Below are experts of layer 5 (counted from 0) of a mixture-of-experts language model. Rows are named router (the router's row for the expert) and show model dimensions 0-79. Each number is 128 + 24 x the weight over its row's rms, rounded and kept within 0 to 255.
After each expert's rows: "mostly gets" lists some tokens that are sent to it at least half of the time. This comes from a sample of Wikipedia text that the model never trained on.

# expert 22
router [146 107 138 151 146 104 106 101  98 163 136 105  83 123  97 144 184 144 150 111 110 116 133 123  94 129 106 145 108 141 149 110 163 114 137 122 195 109 120 104  97 115 143 153 145 119 157 114 109 139 138 125  86  92  95 137 134 119 105  97 158  97 101 159 125 140 146 162 112 132  96 139 114 101 145 142 130 148 118 142]
mostly gets: " took", " played", " held", " worked", " began", " moved"

# expert 26
router [138 125 150 158 133 109 100 101 112 139 124 119 110 143  94 182 174 127 142  95 133 143 128  93 102  96 128 153 112 157 159 144 149 132 126 144 136 101  85 104 125 162 133 142 163 138 163 120 138 113 142 121 116 104  76 107 134 128 137 113 131 127 104 128 113 149 154 139 103  79  88 139 121  63 137 171 125 120 152 143]
mostly gets: " G", " C", " D", " M", " N", " K"

# expert 70
router [144 140 143 159 171 115 124  99 135 150 138 103 104 119 104 173 125 150 149 135 155 135 130  93 114 120 112 145 103 159 152 118 186  95 124 141 161 121 117 110 131 116 142 145 139 140 136 137 129 142 133 136 125 119  78  86 136 114 142 117 155 131  89 134  92 159 136 130  81 105 121 120 131  79 122 127 117 143 141 132]
mostly gets: " Coast", " grass", " Creek", " River", " Light", " Up"

# expert 100
router [148 110 152 157 152  80 102 135  76 186 150 101 147 147  86 153 127 149 148  89 167 150 124 127 130 145  84 113 108 158 145 130 140 123 139 124 149 113  79  96 117 128 166 155 144 126 117  86 136 107 113 113 106 131  88 131 129 151  84  89 144 134 105 126 128 163 123 132  80 127  89 131 116 116 130 157 145 147 144 102]
mostly gets: " small", " large", " local", " different", " short", " important"

# expert 65
router [164 130 172 155 154 127  99 111 110 144 144  93 147 164 105 156 120 137 144  93 161 148 123  80 109  88 104 142 103 166 153 123 118 138 150 140 121 115  85 122  80 127 148 178 113 142 131  69 152 139 130 103 114 124 138 123 121 140 130  78 181 134 123 130 117 175 140 134 117 114 105  87 140 112 127 148 110 104 148 111]
mostly gets: " time", " when", "-year", " month", " times", " one"

# expert 9
router [195 140 155 146 142 120 109 100 114 141 145  97 110 139 121 145 147 125 161 110 146 122 159  94 111 125 111 170  99 155 133 108 194 106 116 138 161 110 126 119 103 142 145 162 172 140 147 132 113 110 128 108 119 111 101 109 172 145 121 128 132 133 102 131  84 138 160 158 103 116 134 121 101 120 154 151 108 125 134 126]
mostly gets: " ISBN", " Insecta", "9"

# expert 66
router [162 118 144 206 152 117  70 108  73 146 152 121 130 134 104 179 147 133 132 127 106 116 180  88  99 111  94 144  96 148 155 117 158  96 136 141 145 106 105 105  95 119 161 166 118 148 151 128 126 150 129 126 132 112 132 113 167 135  98  84 131 112  93 131 117 152 131 141 130 110 124 104 109 100 152 165 128 134 164 121]
mostly gets: " Of", "″W", "″N", " of", "-yard", "%;"

# expert 1
router [155 105 157 146 145 127 132 112 116 160 151  95 148 128  94 170 121 150 180 131 150 149 128 103 100 151 105 111  94 126 166 129 153 124 167 142 159  93  92  75  99 115 133 173 158 142 143 121 102 119 139 116 118 101  93 108 116 139 113  75 144 132 102 147  98 160 163 162 111 119 113 132  90  76 159 111 106 148 130 134]
mostly gets: " also", " can", " would", " not", " will", " may"

# expert 102
router [175  93 143 171 160 115 106  73 110 156 154  93 118 144 124 159 161 140 144  90 158 153 149 106 115 126  89 136  96 136 161 113 131 112 116 144 164 104  99 106 134 123 176 159 128 130 157 110 130 112 102 105 125 106  86 127 171 138 114 111 136 119 118 151 117 126 123 127 100  90 127 131 149  96 164 149 125 139 116 109]
mostly gets: " The", " its", " the", " their", "The", " his"

# expert 32
router [146 100 158 146 184 105 100 122 116 132 133 119  95 154 114 137 142 143 126  97 146 143 167 107 116 150 132 136  78 143 156 134 144 104 156 175 133 129 123 100 136 134 159 137 151 117 129 112 111 134 108 103 121 110 118 138 181 146 128 120 160  87  92 130 135 131 132 160  83 113 112 110 143 117 175 121 127 153 125 120]
mostly gets: " Ale", " Ak", " Az", " Kar", " Mel", " Vik"

# expert 90
router [155 101 154 184 115 114 113 114 100 152 141 118 140 121 104 153 138 165 150 101 131 128 118 125 113 104 111 124 105 155 170 121 129 148 136 136 121 111 107 113 147 154 163 148 117 159 155  95 136 128 111 101  99  88  86 120 154 156 132 107 139 121 132 117 128 119 143 126 119  95 110 125 130  82 160 137 117 114 141 127]
mostly gets: "-m", "-h", "-t", "-f", " top", "first"

# expert 52
router [157 114 152 131 145 120 113 102 109 152 132 112 123 123  99 160 148 157 147 111 149 142 141 128  63  98 119 146 113 159 149 157 169 115 136 138 144 110 106  93  84 124 137 166 146 131 158 113 102 111 144 134 112  87  85 106 156 142 109  83 160 114 100 129 115 163 137 114  81 117 112 127 125 115 160 145  97 102 141 139]
mostly gets: " (", "_{", "(", " [", "(s", " \\"

# expert 81
router [150 121 173 164 162 131 134  97  95 145 132 101 104 126 103 149 162 119 140  78 133 150 125  91 110 125 107 145  91 138 156 142 164  99 117 133 158 105 126 114 110 101 171 170 147 126 145 111 116 100 116 101 114 102  92 145 180 139 116 106 109 132 128 163 137 126 168 145  88 104 122 134  91 116 185 158 131 114 138 106]
mostly gets: " his", " their", " its", " her", " these", " His"

# expert 35
router [160 112 188 143 127 110 119  88 119 111 134 108 144 153 112 155 134 146 173 108 135 136 122  84 118  84 115 171  96 179 142 107 187 127 139 151 147  86 124 112  94 102 130 147 128 136 142 115 129 126 150 139 104  96 101  87 144 147 124 131 148 106 102 175 113 123 137 148  88 112 118 116 115 102 142 121 129 115 128 123]
mostly gets: " version", " area", " group", " Council", " Association", " Society"

# expert 72
router [137 114 142 161 164 107  83  91 106 133 134 122  96 137 103 152 152 156 131 103 136 161 142 107 110 146 114 128 106 121 152 100 175 119 123 165 132 120 106 125 129 108 160 158 141 117 150  95 138 128 139  99 121 126 114 145 171 162 108  98 157  90  91 123 117 143 121 139  90 116 121 132 128 105 176 139 143 130 152 107]
mostly gets: " Bil", " Towns", " Kal", " Circ", " Gab", " TB"

# expert 127
router [155 112 138 143 165 119 131  83 105 135 152  99 114 142  90 167 133 169 141 106 135 158 127 113 112 111 100 133  85 154 166 118 157 112 143 148 136 128 126  93  96 128 161 154 130 125 159  90 100 120  98 101 106 100 101 138 134 174 128  95 155 108 136 133 125 153 127 130 111 122 112 108 134  97 143 119 142 143 140 138]
mostly gets: " ·", " Candidate", " Lemmon", " Workers"

# expert 10
router [176 104 161 171 168 107 106 131 110 152 145 100 144 167  95 177 144 170 148 108 133 132 125  88 129 136  71 129 103 123 146 121 178  64 163 127 135 119 116 117 103 126 183 164 160 129 150 107 116 126 100 105 120 107 103 139 117 144 105 116 151 112 110 154 123 121 159 124 110 107 110 125 136  94 141 138 122 151 106 132]
mostly gets: " Pts", " Pld", " Headquarters", " Votes", " Owner"

# expert 39
router [162 128 150 155 172 103  90  88 109 175 164  89 140 161 113 189 142 142 149 114 145 127 147 110  91 109 108 134  95 135 198 101 151 117 130 149 146 109 104 118  95 104 154 173 157 141 127  88 124 132  77 124 120 111 112 122 150 165 138  77 127 121 100 165 123 160 112 152  97 106 119  98 136 114 159 141 105 135 146 122]
mostly gets: ",", "\",", "$,", ",\"", " ,", ")},"

# expert 73
router [128 141 178 159 155 108  84  78 129 171 130 119 127 132  88 164 151 155 146 118 133 123 107  85 105  87 118 128  90 190 160 124 172 113 140 139 166 120 123  97 121 120 133 168 115 146 188 146 127 155 124 144 141 114 112 143 173 125 141 116 146 111 103 158 104 158 138 152 105 125 123 107 135 107 140 127 131 130 125 136]
mostly gets: " Council", " Creek", " Corps", " Airport", " Street", " Records"

# expert 54
router [157 118 150 159 155 113 117  94 108 147 150  99 120 151 130 148 160 160 141 122 140 113 148 108 100 116  72 151 110 122 165 136 133 125 128 141 144  97 109 109 112 116 166 152 152 127 142  82 108 150 112  63  93 101 108 137 144 128 101  80 173 117 152 176 131 154 140 133  95 111 137 147 155 113 176 161 112 146 117 105]
mostly gets: " like", "After", " When", " After", "=", "During"

# expert 116
router [159 107 130 151 171 127 102 134  76 138 116 122  96 116  95 177 139 132 151 103 135 116 126  82 106 141 123 136  81 152 159 153 140 136 119 128 136 109  83 108 101 136 171 171 149 144 135 127 136 107 113 133 102 143 130 124 131 153 101  78 158 112  97 147 109 131 137 121  89 105 115 120 100  72 148 166 107 106 118 133]
mostly gets: " km", " ft", "°N", " mi", "%", "″N"

# expert 23
router [145 111 151 171 150 111 109 127  88 148 144  91 120 149 113 177 148 139 144  79 156 151 148 120 111 134  90 129 117 138 200 137 154  98 140 174 153 104 115 100  91 135 137 154 129 126 129 113 131 134 129 109 107  94  95  98 143 134 124  90 130  96 115 162 133 167 121 142 132 103 119 114 116 124 130 136 129 132 139 150]
mostly gets: "==\n", ".\n\n", "===\n", " ==\n", "==\n\n", "===\n\n"

# expert 13
router [157 115 175 176 155 100 117 136 103 118 134 108 111 143 101 171 149 154 150 120 145 144 149  98 101 108 124 137  76 152 148 131 139 115 130 139 114 116  78 114 130 145 186 171 140 149 156  91 128 118 116 108  83 109 124 137 129 152 118 105 169 129 116 131 110 134 133 134 118  86 115 135 143  62 169 155 152 116 124 143]
mostly gets: " A", " S", " T", " C", " U", " D"

# expert 95
router [122  80 149 176 189 119  88 101 129 148 148  93  94 151 114 137 171 161 142 128 131 134 113 100 114 114  90 154  97 126 180 121 188 100 121 155 159  86  99  97  95 136 140 131 123 135 153 116 111 131  98 127  89  94 113 111 193 153 102  91 134  99 124 118 124 169 158 159 120 127 137 131 147 127 138 145 111 120 138 133]
mostly gets: " has", " have", " including", " with", " include", " had"

# expert 74
router [155 111 158 133 181 116 114 106  90 139 130  71 121 152 121 150 154 155 151  96 133 156 123 125  86 136 116 125  79 160 141 100 153 116 152 139 155 108  97 105  87 130 178 146 157 139 124 114 127 112 130 118  72 103 117 121 134 142 101 112 131 112 108 111  97 133 116 146 118 122 100 141 126  73 117 163 106 117 171 138]
mostly gets: " located", " known", " released", " taken", " published", " performed"

# expert 18
router [133 124 154 182 144 109 122 108 113 146 147 127 107 157  98 160 170 143 172 122 156 157 121 114 123 143 127 147  87 132 161 133 147 105 139 147 152 124 104 106  88 128 127 183 159 145 135 114 132 126 114  62 105 108 113 108 151 137 113  70 136 117 145 161 102 150 112 152  90  94 126 117 112  60 119 135 123 130 121 125]
mostly gets: "\"\n", ":\n", " would", " |\n", "|---|---|---|\n", "|---|---|---|---|\n"

# expert 103
router [123  98 142 168 141 127 124  92 106 151 114 101 137 131 119 174 149 148 181 109 156 132 152 118  81 106 117 125 107 161 149 139 137 127 146 155 129  92 121  90 108 121 151 136 149 145 172  96 136 102 108 116 115 110 102 113 164 173 112 117 171 116 109 155  87 132 158 157  83 108 119 150 141  72 163 124 121 115 152 138]
mostly gets: "–", "/", "_{", " '", " \"", "—"

# expert 88
router [166  96 140 214 152 143  77 115 120 150 157 116  81 129  77 187 140 156 169 114 130 129 139 117 117 124  70 140 114 163 169 115 134 106 128 129 143 119 130  95  98 139 188 172 143 132 150  97 106 151 106 102 105 107 115 126 183 155  94 105 135 107 103 165 116 128 150 161 117  97  84 136 114  96 165 159 148 104 116 118]
mostly gets: " million", " five", " ten", " seven", " nine", " six"

# expert 107
router [152 133 138 132 134 107  97  85 144 146 150 109 101 140 128 156 136 152 149 127 133 107 137 118 103 119 110 154 101 154 183 120 128 144 147 151 151 117  95  98 112 105 157 198 139 115 179 116 147 145 126 111 101  77  71 119 150 139 160  72 116 132 128 148 100 171 150 122  90  95 127 112 152  99 172 126 128 135 134 123]
mostly gets: "     ", "),", " He", "He", " -", " It"

# expert 126
router [142 105 130 173 139  99 107  80 111 150 125 112 119 149 127 182 176 145 169  96 136 147 148 109  94 140 105 102 106 159 176 154 183 119 159 175 120 123 114 140  97 122 153 166 116 133 144 102 111 122 139 102 136  78  95 118 139 155 129 115 148  95 135 144 119 124 124 151 102 110 122 142 135 123 153 129 140 123 130  90]
mostly gets: " season", " district", " county", " club", " District", " city"

# expert 56
router [147 115 172 153 159 123 104 104 111 154 156 136 111 138 121 157 153 151 129 112 182 132 168 106 111 134 110 156 114 177 182 123 154 115 152 157 172 126 126  73  90 117 171 151 142 125 144 106 102 118 112 118 109 116 116 130 178 145 107 119 178 138 136 120 116 163 124 157  79 111 142 101 136 110 175 116 129 133 142 108]
mostly gets: " addition", "ograph", "raph", "vent", "ump", "omb"

# expert 114
router [183 100 156 181 131  85 134 114  97 165 140 110 103 124  83 145 147 141 134 122 156 130 156  84 105 132  99 142  96 122 156 151 144 144 122 153 163 137  76 144 101 100 160 154 133 108 142 103 132 108 124 120 106  99 116 118 143 167 130  92 149 136  96 144 117 138 123 165 127 104 116 136 130  99 143 138 148 151 151 102]
mostly gets: " ESP", "|", " ENG", " SCO", " CZE", " AUS"

# expert 120
router [149  78 185 143 133  77  74 118 122 128 160 111 129 140  96 139 166 125 177 102 151 156 124 114 138 116 112 146 112 179 144 126 158 134 122 161 179  84 120  99  93 120 159 142 125 123 155 108 116 135 130 135  75 102  64 132 146 138 114 114 147 129 134 156  90 178 126 159  73 132 124 102 136  89 165 130 147 100 157 122]
mostly gets: " development", " research", " death", " success", " management", " construction"

# expert 17
router [158 120 130 157 162 105  99 106 103 135 145  98 109 147 124 148 163 146 161 118 147 115 132  97 108 147  93 150  95 155 143 156 144  84 115 149 136 155 113  91 107 106 167 157 142 117 152  95 122 137 132  68 119 106  95 105 156 152 103  88 152 113  97 146 123 134 119 155 101 104 110  94 110  85 152 119 124 147 141 124]
mostly gets: " July", " December", " October", " November", " June", " September"

# expert 68
router [148 122 125 170 156 120  94 108  76 147 144 106 115 126  99 141 156 130 128 137 164 139 114 109 108 102 114 128 103 150 161 120 176 106 129 140 148 101  76 123  91 139 150 148 129 136 148 105 127 134 120 103 121 117 119 142 156 132 105 105 160 101 106 148  89 127 122 134 115 104 123 120 149 135 130 165  92 153 127 129]
mostly gets: " during", "On", " at", " in", " In", "In"

# expert 3
router [187  99 160 168 172 128  98 110 113 151 133  99 126 129  90 164 132 141 167 131 158 134 134  94 107 156  81 141 110 137 136 127 141 127 114 151 151 115  89  87  99 125 137 200 153 135 147 114 140 142 110 108 114 113 128 105 145 126 103  80 140 146 117 161 104 138 128 148 105 128 118 127 159  87 152 154 131 128 129 103]
mostly gets: "==", "===", "====", "Note", "|", " Elevation"

# expert 83
router [170 103 156 139 179 106  97 114  99 144 151  81 128 184  77 190 165 139 150 128 137 161 134 115  86 145 113 132  90 120 162 132 125 111 129 139 150 128 106 144 125 115 186 168 150 104 162 105 109 121 135 115 113 122  86 131 136 169 113 104 151  89 115 147 128 159 140 147 122  92 133  97 129 132 148 136 145 117 139 151]
mostly gets: " Robert", " Chris", " Mike", " Kevin", " David", " William"

# expert 41
router [189 134 131 183 162 123  81 121 107 121 158 106 122 165 139 153 121 169 142 120 186 145 141  89 132 136 108 131 109 152 153  95 172  95 143 116 127  92 104  84 111 139 136 168 104 135 142 112 122 132 123 102  98 110 115  96 156 145  96 113 136 101 112 132 121 155 144 141 104  71 127 133 123 105 130 156 130 138 112 121]
mostly gets: "|---|---|---|---|---|\n", "|---|---|---|---|\n", "|---|---|---|---|---|---|\n", "|---|---|---|---|---|---|---|\n", " |\n", "|---|---|---|---|---|---|---|---|---|\n"

# expert 63
router [151 103 159 171 149  99 128 108  95 128 162 108 112 133 123 174 185 176 124 113 120 144 132 105 114  93 117 123 106 147 130 144 133  96 122 132 162 114 100 115  97 114 171 141 185 109 146 103 109 113  83 116 103  96  94 117 130 150 148 112 128 119 105 135 102 152 157 144 116 105  91 115 119 102 171 161 124 106 113 112]
mostly gets: " he", " they", " she", " who", "He", " Preceded"

# expert 21
router [145 110 140 143 127  79  81 104  97 164 134  96 121 139  93 153 157 162 162  88 154 156 153 104 123 129 110 130 114 182 136 132 144 108 164 121 147 145  89 106 131 120 186 146 166 143 174 117 119 142 104 104 111 137 115 143 120 134 117  90 169 119 120 128 121 179 124 134  71 119 106 108 110 105 145 132 151 127 126 113]
mostly gets: "ological", "ical", " political", "ative", " social", "ational"

# expert 76
router [165 111 132 168 155 113 112  92 108 134 133 109 111 135 101 148 144 142 142 118 127 166 154 115  83 123 105 131  99 161 139 109 172 107 124 155 148 116 114 112  91 124 171 143 128 125 126  95 111 115 148  93 124  93  97 125 148 155 134 115 159 130  98 132 131 136 125 139 123 117 121  91 150 106 157 145 124 143 136 131]
mostly gets: " at", " At", "At", " Genre", " householder", " Nickname"

# expert 44
router [134 144 165 148 173 101 102  90  96 126 114 114 123 124  97 145 166 157 159 116 104 140 159 123  85 102 112 128 109 140 162 108 137 128 125 146 146  83 100 124 124 120 153 148 144 128 144  94 131 134 133  81 128  84  80 127 143 129 136 126 128 129 106 129 141 157 155 152  94  75 137 146 142 109 171 158 138 145 115 115]
mostly gets: " such", " both", " then", "M", " previous", "B"

# expert 47
router [132  90 158 179 169 110  98 101  94 140 142 100 131 161  93 138 169 148 135 117 130 123 139 125  76 152  91 110  78 132 166 116 165 105 149 138 144 107 102  96  95 142 143 150 147 120 148 112 142 134 117 106  98 103 122 123 147 129 115  76 125 111 104 139 100 133 131 132  89 140  99 111 158 100 131 150 100 108 158 137]
mostly gets: " about", " using", " around", " between", " through", " over"

# expert 36
router [157 111 151 209 141 105 110 102  96 139 127 133  93 118  78 170 156 161 135  87 181 144 151 115 123 123 120 153  85 137 163 122 162 114 106 143 126 110  83 113 114 135 153 140 154 124 129  91 132 117  76 112 125 116 122 114 164 153 111 113 153  88 103 115 116 172 143 171 102  95 110 109 147 103 127 146 137 126 106 113]
mostly gets: ")\n", "\"\n", ";\n", "\n", "'\n", ".\n"

# expert 61
router [157 121 163 159 145 108 127  90 115 150 131 116 135 148 100 147 176 140 143 126 130 137 139 106  79 117 101 152 133 144 146 132 151 113 133 149 173 120 113  98  89 140 164 165 142 122 142 127 113 121 122  96  90 110 126  97 162 130 116 107 138 136 123 135 129 166 128 155 104 126 115 114 166 106 166 140 140 131 127 127]
mostly gets: " century", "Biography", " centuries", "–present", "-century", " BC"

# expert 84
router [172 116 156 159 160 136 118 112  90 146 153  92 101 158 110 138 142 154 167 104 137 130 144  89 105 121 107 140 129 139 159 113 156 116 128 137 152 121  90 118  74  86 159 190 162 135 136 119 122 147 158 114 123 123  93 111 140 135 117 114 131 114 121 139 110 141 143 100 114 133 139 102 167 105 152 130 125 109 120  96]
mostly gets: " con", " du", " te", " la", " da", " di"

# expert 31
router [159 134 130 148 170 130 104  99 109 163 166 125 103 163 116 150 135 145 139 106 164 145 151  86  79 125 104 148 117 130 165 109 127 126 133 119 147 102  81  95 127 131 135 174 118 137 151 121 112 106  99  85 102 129 102 110 117 156 132  87 143 119  94 141 134 134 166 115  83  74 116 115 136  80 155 145 149 111 115 127]
mostly gets: "″N", "″E", ")},", "Scientific", "first", " ,"

# expert 50
router [167 107 122 175 161 131 100 118 101 139 143 105 109 132 130 180 130 119 132 120 124 177 129 101  94 130  94 160  83 167 178 131 135 126 118 133 122 123  79 107 103 143 168 154 131 132 144  90 111 108 139 118 109 128 107 143 176 137 104  99 145  84 145 170 145 160 118 140 101  82 150 105 159 100 122 157 151 116 149 127]
mostly gets: " −", " since", " –;", " —;", "-yard", "%;"

# expert 97
router [153  92 182 164 147  99 106 119  97 157 143 141 155 111 105 163 151 122 143 132 130 140 139  79 113 123  92 132  99 170 154 132 154 108 144 131 158 109 123  91 130  86 183 150 179 134 155  84 118 113  86 111  88 121 126 130 161 163  93  93 149 132 105 153  91 123 127 135  99 140  91 100 135 105 172 139  89 128 146  98]
mostly gets: "oph", "rat", "pt", "umin", "ric", "roph"

# expert 75
router [174 107 148 173 143 136  93 109 115 131 133 118  96 144  89 148 155 139 161  95 143 146 171  83 136 129 109 112  73 147 174 135 153 132 163 143 130 130  90 114 115 137 193 154 164 136 154  97 142 146 104 128 133 121 125 131 144 187 102 107 158 130 139 121 115 143 130 136 125 103  98 138 141  85 164 135 125  97 111 100]
mostly gets: " k", " p", " sup", "ap", " est", " bi"

# expert 109
router [163 148 146 153 143 114  93  96 104 136 127 142 118 150 105 166 166 140 148 114 141 148 131  87 116 113 108 135  69 176 157 129 125 105 129 153 142 121 109 101 112 110 147 136 122 126 142 120 131 109 152  87 109 103  75 130 143 133 101 121 176 109 109 125 126 174 122 152  90  83 148 120 114  96 149 128 140 145 118 117]
mostly gets: " song", " book", " Night", " film", " story", " Game"

# expert 69
router [177 101 159 165 148 106 100 130  87 139 154 106 147 148 103 184 156 157 158 115 157 153 179  79  77 123 109 107  99 136 178 113 134 114 156 143 125  91  90 100  94 133 162 163 133 146 125 107 127 134 100  99 101 103 117 113 125 170 116 128 160 133 126 131 133 140 161 147 104 116  85 101 124 120 169 137 113 129 145 128]
mostly gets: " but", " and", " while", " •", " or", " although"

# expert 85
router [146 107 157 143 165 111  95  87  83 162 161 105 132 119 106 156 141 140 146 117 118 118 151 100 112 114 126 131 121 162 154 155 148 122 153 134 162 111 118 129 122 113 137 140 139 118 145 121 109 128 137 124 116 103  89  76 141 131 114 110 131 128 112 172  91 153 129 121  89  96  84 132 166 125 133 170  97 153 151 116]
mostly gets: "ović", " Jones", " Smith", " Singh", " Wilson", "sson"

# expert 119
router [135 113 146 141 162 102 113 100 119 168 128 110 106 128  93 138 133 137 115  82 130 113 163 105 119 104 126 145 105 139 150 141 153 101 122 161 194 108 101 128 107 111 138 148 128 120 131 111 108 139 144 127 118  90  99 111 153 151 119 114 144 132  85 143 101 151 144 153 113  76 103 130 134  94 142 144 104 138 131 135]
mostly gets: " Ay", " Kar", " Bou", " Bor", " Ger", " Sou"

# expert 2
router [173 119 170 152 134 121 103 105 123 124 180 131 109 142 118 170 149 147 159 110 149 144 122 123  87 133  97 127 106 117 141 126 185 100 142 119 135 124 145 133 125 157 132 149 150 131 134 132 140 125 110  93  92  96 113 124 140 133 130 104 159 110 132 143 116 160 176 119  88 125 108 107 134  76 189 133 142 141 100  91]
mostly gets: " Australia", " China", " France", " Japan", " Germany", " India"

# expert 122
router [149 102 171 132 145 119 107  77 130 173 157 108 147 127  75 151 159 149 171 110 162 165 113  78 115 115 121 155 107 181 142 144 134 134 121 154 148 103  93 134  93 130 158 155 120 134 165  91 148 128 126 125  80 122  94 141 136 171 112 111 148 113  95 169 129 153 118 159  84 123 115  96 139  79 161 107 137 127 128  97]
mostly gets: " player", " law", " footballer", " systems", " technology", " areas"

# expert 48
router [135 109 172 164 175 130 109 113  92 138 142 107 125 147 113 175 169 145 153  85 129 140 116 133  93 119 113 123 115 145 147 126 138 120 103 155 137  98 107  87 115 134 162 140 145 157 124 114 120 114 155 100  87 105  89 119 140 132 119 118 154 133  96 143 106 164 124 132 135 101 114 142 130 101 159 152 110 131 128 134]
mostly gets: " first", " only", " later", " second", " well", " him"

# expert 16
router [128  83 157 160 167 104 130 100 102 144 146  79 113 170 117 150 151 171 134 136 112 144 145 118  78 157  97 148 108 147 138 124 160 108 150 131 142  96  96  89 102 152 159 170 140 112 159 104 133 111 121 101  96 106  98  99 117 128 105  62 131 112 113 164 133 142 136 155 112 126  85 110 148 116 131 124 116 137 128 117]
mostly gets: " moved", " named", " appointed", " joined", " made", " make"

# expert 40
router [144  87 171 150 147 104  98 103 111 158 175 132 105 169 121 151 168 123 155 120 137 138 165 136 114 122  90 143 118 141 165 114 147 131 171 159 175 122  97 116  96 105 169 136 115  96 154  99 133 153 135 115 125  98  78 104 123 131 111  80 133 109 138 151  89 172 143 144  79 121 120 115 116  92 148 132 106 137 160  94]
mostly gets: " addition", " contract", " pay", " care", " use", " deal"

# expert 38
router [145 116 153 150 156  95 121  88 113 163 164 100 119 160  75 164 123 157 167 108 136 145 145  99 114 109 129 134 113 156 146 150 173 135 131 162 167  98 109 116 102 120 125 129 141 132 163  92 127 105 114 117  86  72 103  98 169 159 128  91 158 116  83 135 140 149 127 151 137 116  88 122 138  75 157 126 113 125 121 138]
mostly gets: " men", " children", " points", " games", " teams", "ants"

# expert 45
router [181 117 130 133 140 112 116 119  78 150 147 103 123 139 100 176 134 154 165 112 157 139 160  92  89 129  66 154 126 149 176 133 143 128 146 156 136  99 102 100  85 131 151 173 142 125 142  86 123 124 125 129 117  91  98 127 123 138  97 130 166 114 110 140 132 133 156 154 114 124 114  91 147 117 140 168 115 112 139 135]
mostly gets: " what", " that", " same", " —", " latter", " this"

# expert 57
router [148 119 147 154 161 118  89 121 105 115 132 121 130 137 106 161 163 146 135 109 161 124 121 116 100  94  80 147  70 176 156 108 148  97 172 156 146 101  89  95  68  96 138 160 165 143 155 113 140 134  83 112  99 111  97 113 169 154 102 132 152 120 113 142 112 150 147 131  97 123 132 111 135  79 155 156 105 114 133 156]
mostly gets: "%", " out", " up", " part", "]", " down"

# expert 33
router [146 116 173 156 151 129  92 113  95 137 157 102 115 152 111 161 141 158 141  93 140 165 150 111 111 134 113 121  86 135 157 149 140 114 147 137  99 131 113 130 132  97 134 154 173 115 135  90 124 138 127 112 129 115 102 110 140 133 122 102 165  95 121 115 133 129 140 150  86 132  99  99 160 111 179 126 120 138 124 109]
mostly gets: "burg", " Lemmon", "dale", "ville", "bury", "borough"

# expert 14
router [147 139 177 166 147 116  97 115  97 179 159  96  85 127 112 138 164 163 135 137 126 151 141 124 120 137 129 125 100 146 150 142 146 134 105 132 133 103 119 117 124 134 184 143 143 120 132 122 119 116 143  76 112  87 109 119 170 128 132  80 130 119 120 147 135 166 138 145 100  86 120 124 134 110 157 137  96 135 103  85]
mostly gets: " he", " she", ")\n", " He", ";\n", "*\n"

# expert 55
router [140 117 139 159 151  99  91 128  94 135 164 110 109 143 104 158 150 171 172 124 156 142 148  96  98 129  95 136 116 159 144 127 140 116 136 182 146 123  74  94 103 124 161 155 151 140 170 116 150 143 112  73 120  95 107 104 156 173 123 118 139 114  89 140 103 143 137 152 110 101 102 104 114 102 168 123 116 133 132 136]
mostly gets: "',", " and", " &", ");", " or", " especially"

# expert 117
router [131  93 161 171 173  93 113 119 118 133 141  88 119 140 122 149 145 118 162  65 126 132 114 126 123  99 117 105  85 134 150  98 164 122 102 157 152 104  99 101 114 115 178 154 130 138 122 110 132 143 115 116  92 101 122 108 135 141 125  98 175 125 103 157 113 119 142 132 129 100 122 135 118  58 142 119 111 163 136 108]
mostly gets: " are", " been", " be", " being", " became", " was"

# expert 101
router [147  95 145 164 161 109 110 126 107 176 124 127 120 147  93 165 167 175 166 122 170 137 169  94 114 132  91 128 104 149 158 135 128 106 143 180 135 118 134 114 104 114 168 154 137 115 161 106 130 120 121  92 107 101  79 138 154 129 115 137 139 116 122 137 116 155 122 158 106  98  90 119 139 115 164 130 125 127 140 121]
mostly gets: " and", " &", " or", " And", "/", "-to"

# expert 51
router [137 115 116 161 159 108 119  90 108 165 131 111  93 148 107 152 142 125 166 132 156 115 166  70 117 139 113 124 110 121 137 114 137 137 117 150 152 120  89  85 139 115 164 155 166 153 163 132 125 119 128  94 114 106 111 133 136 159 128  86 142 101 102 130 113 144 145 156  75 107  97 123 134 121 149 124 112 111 129 137]
mostly gets: " de", " al", " De", " San", " El", " en"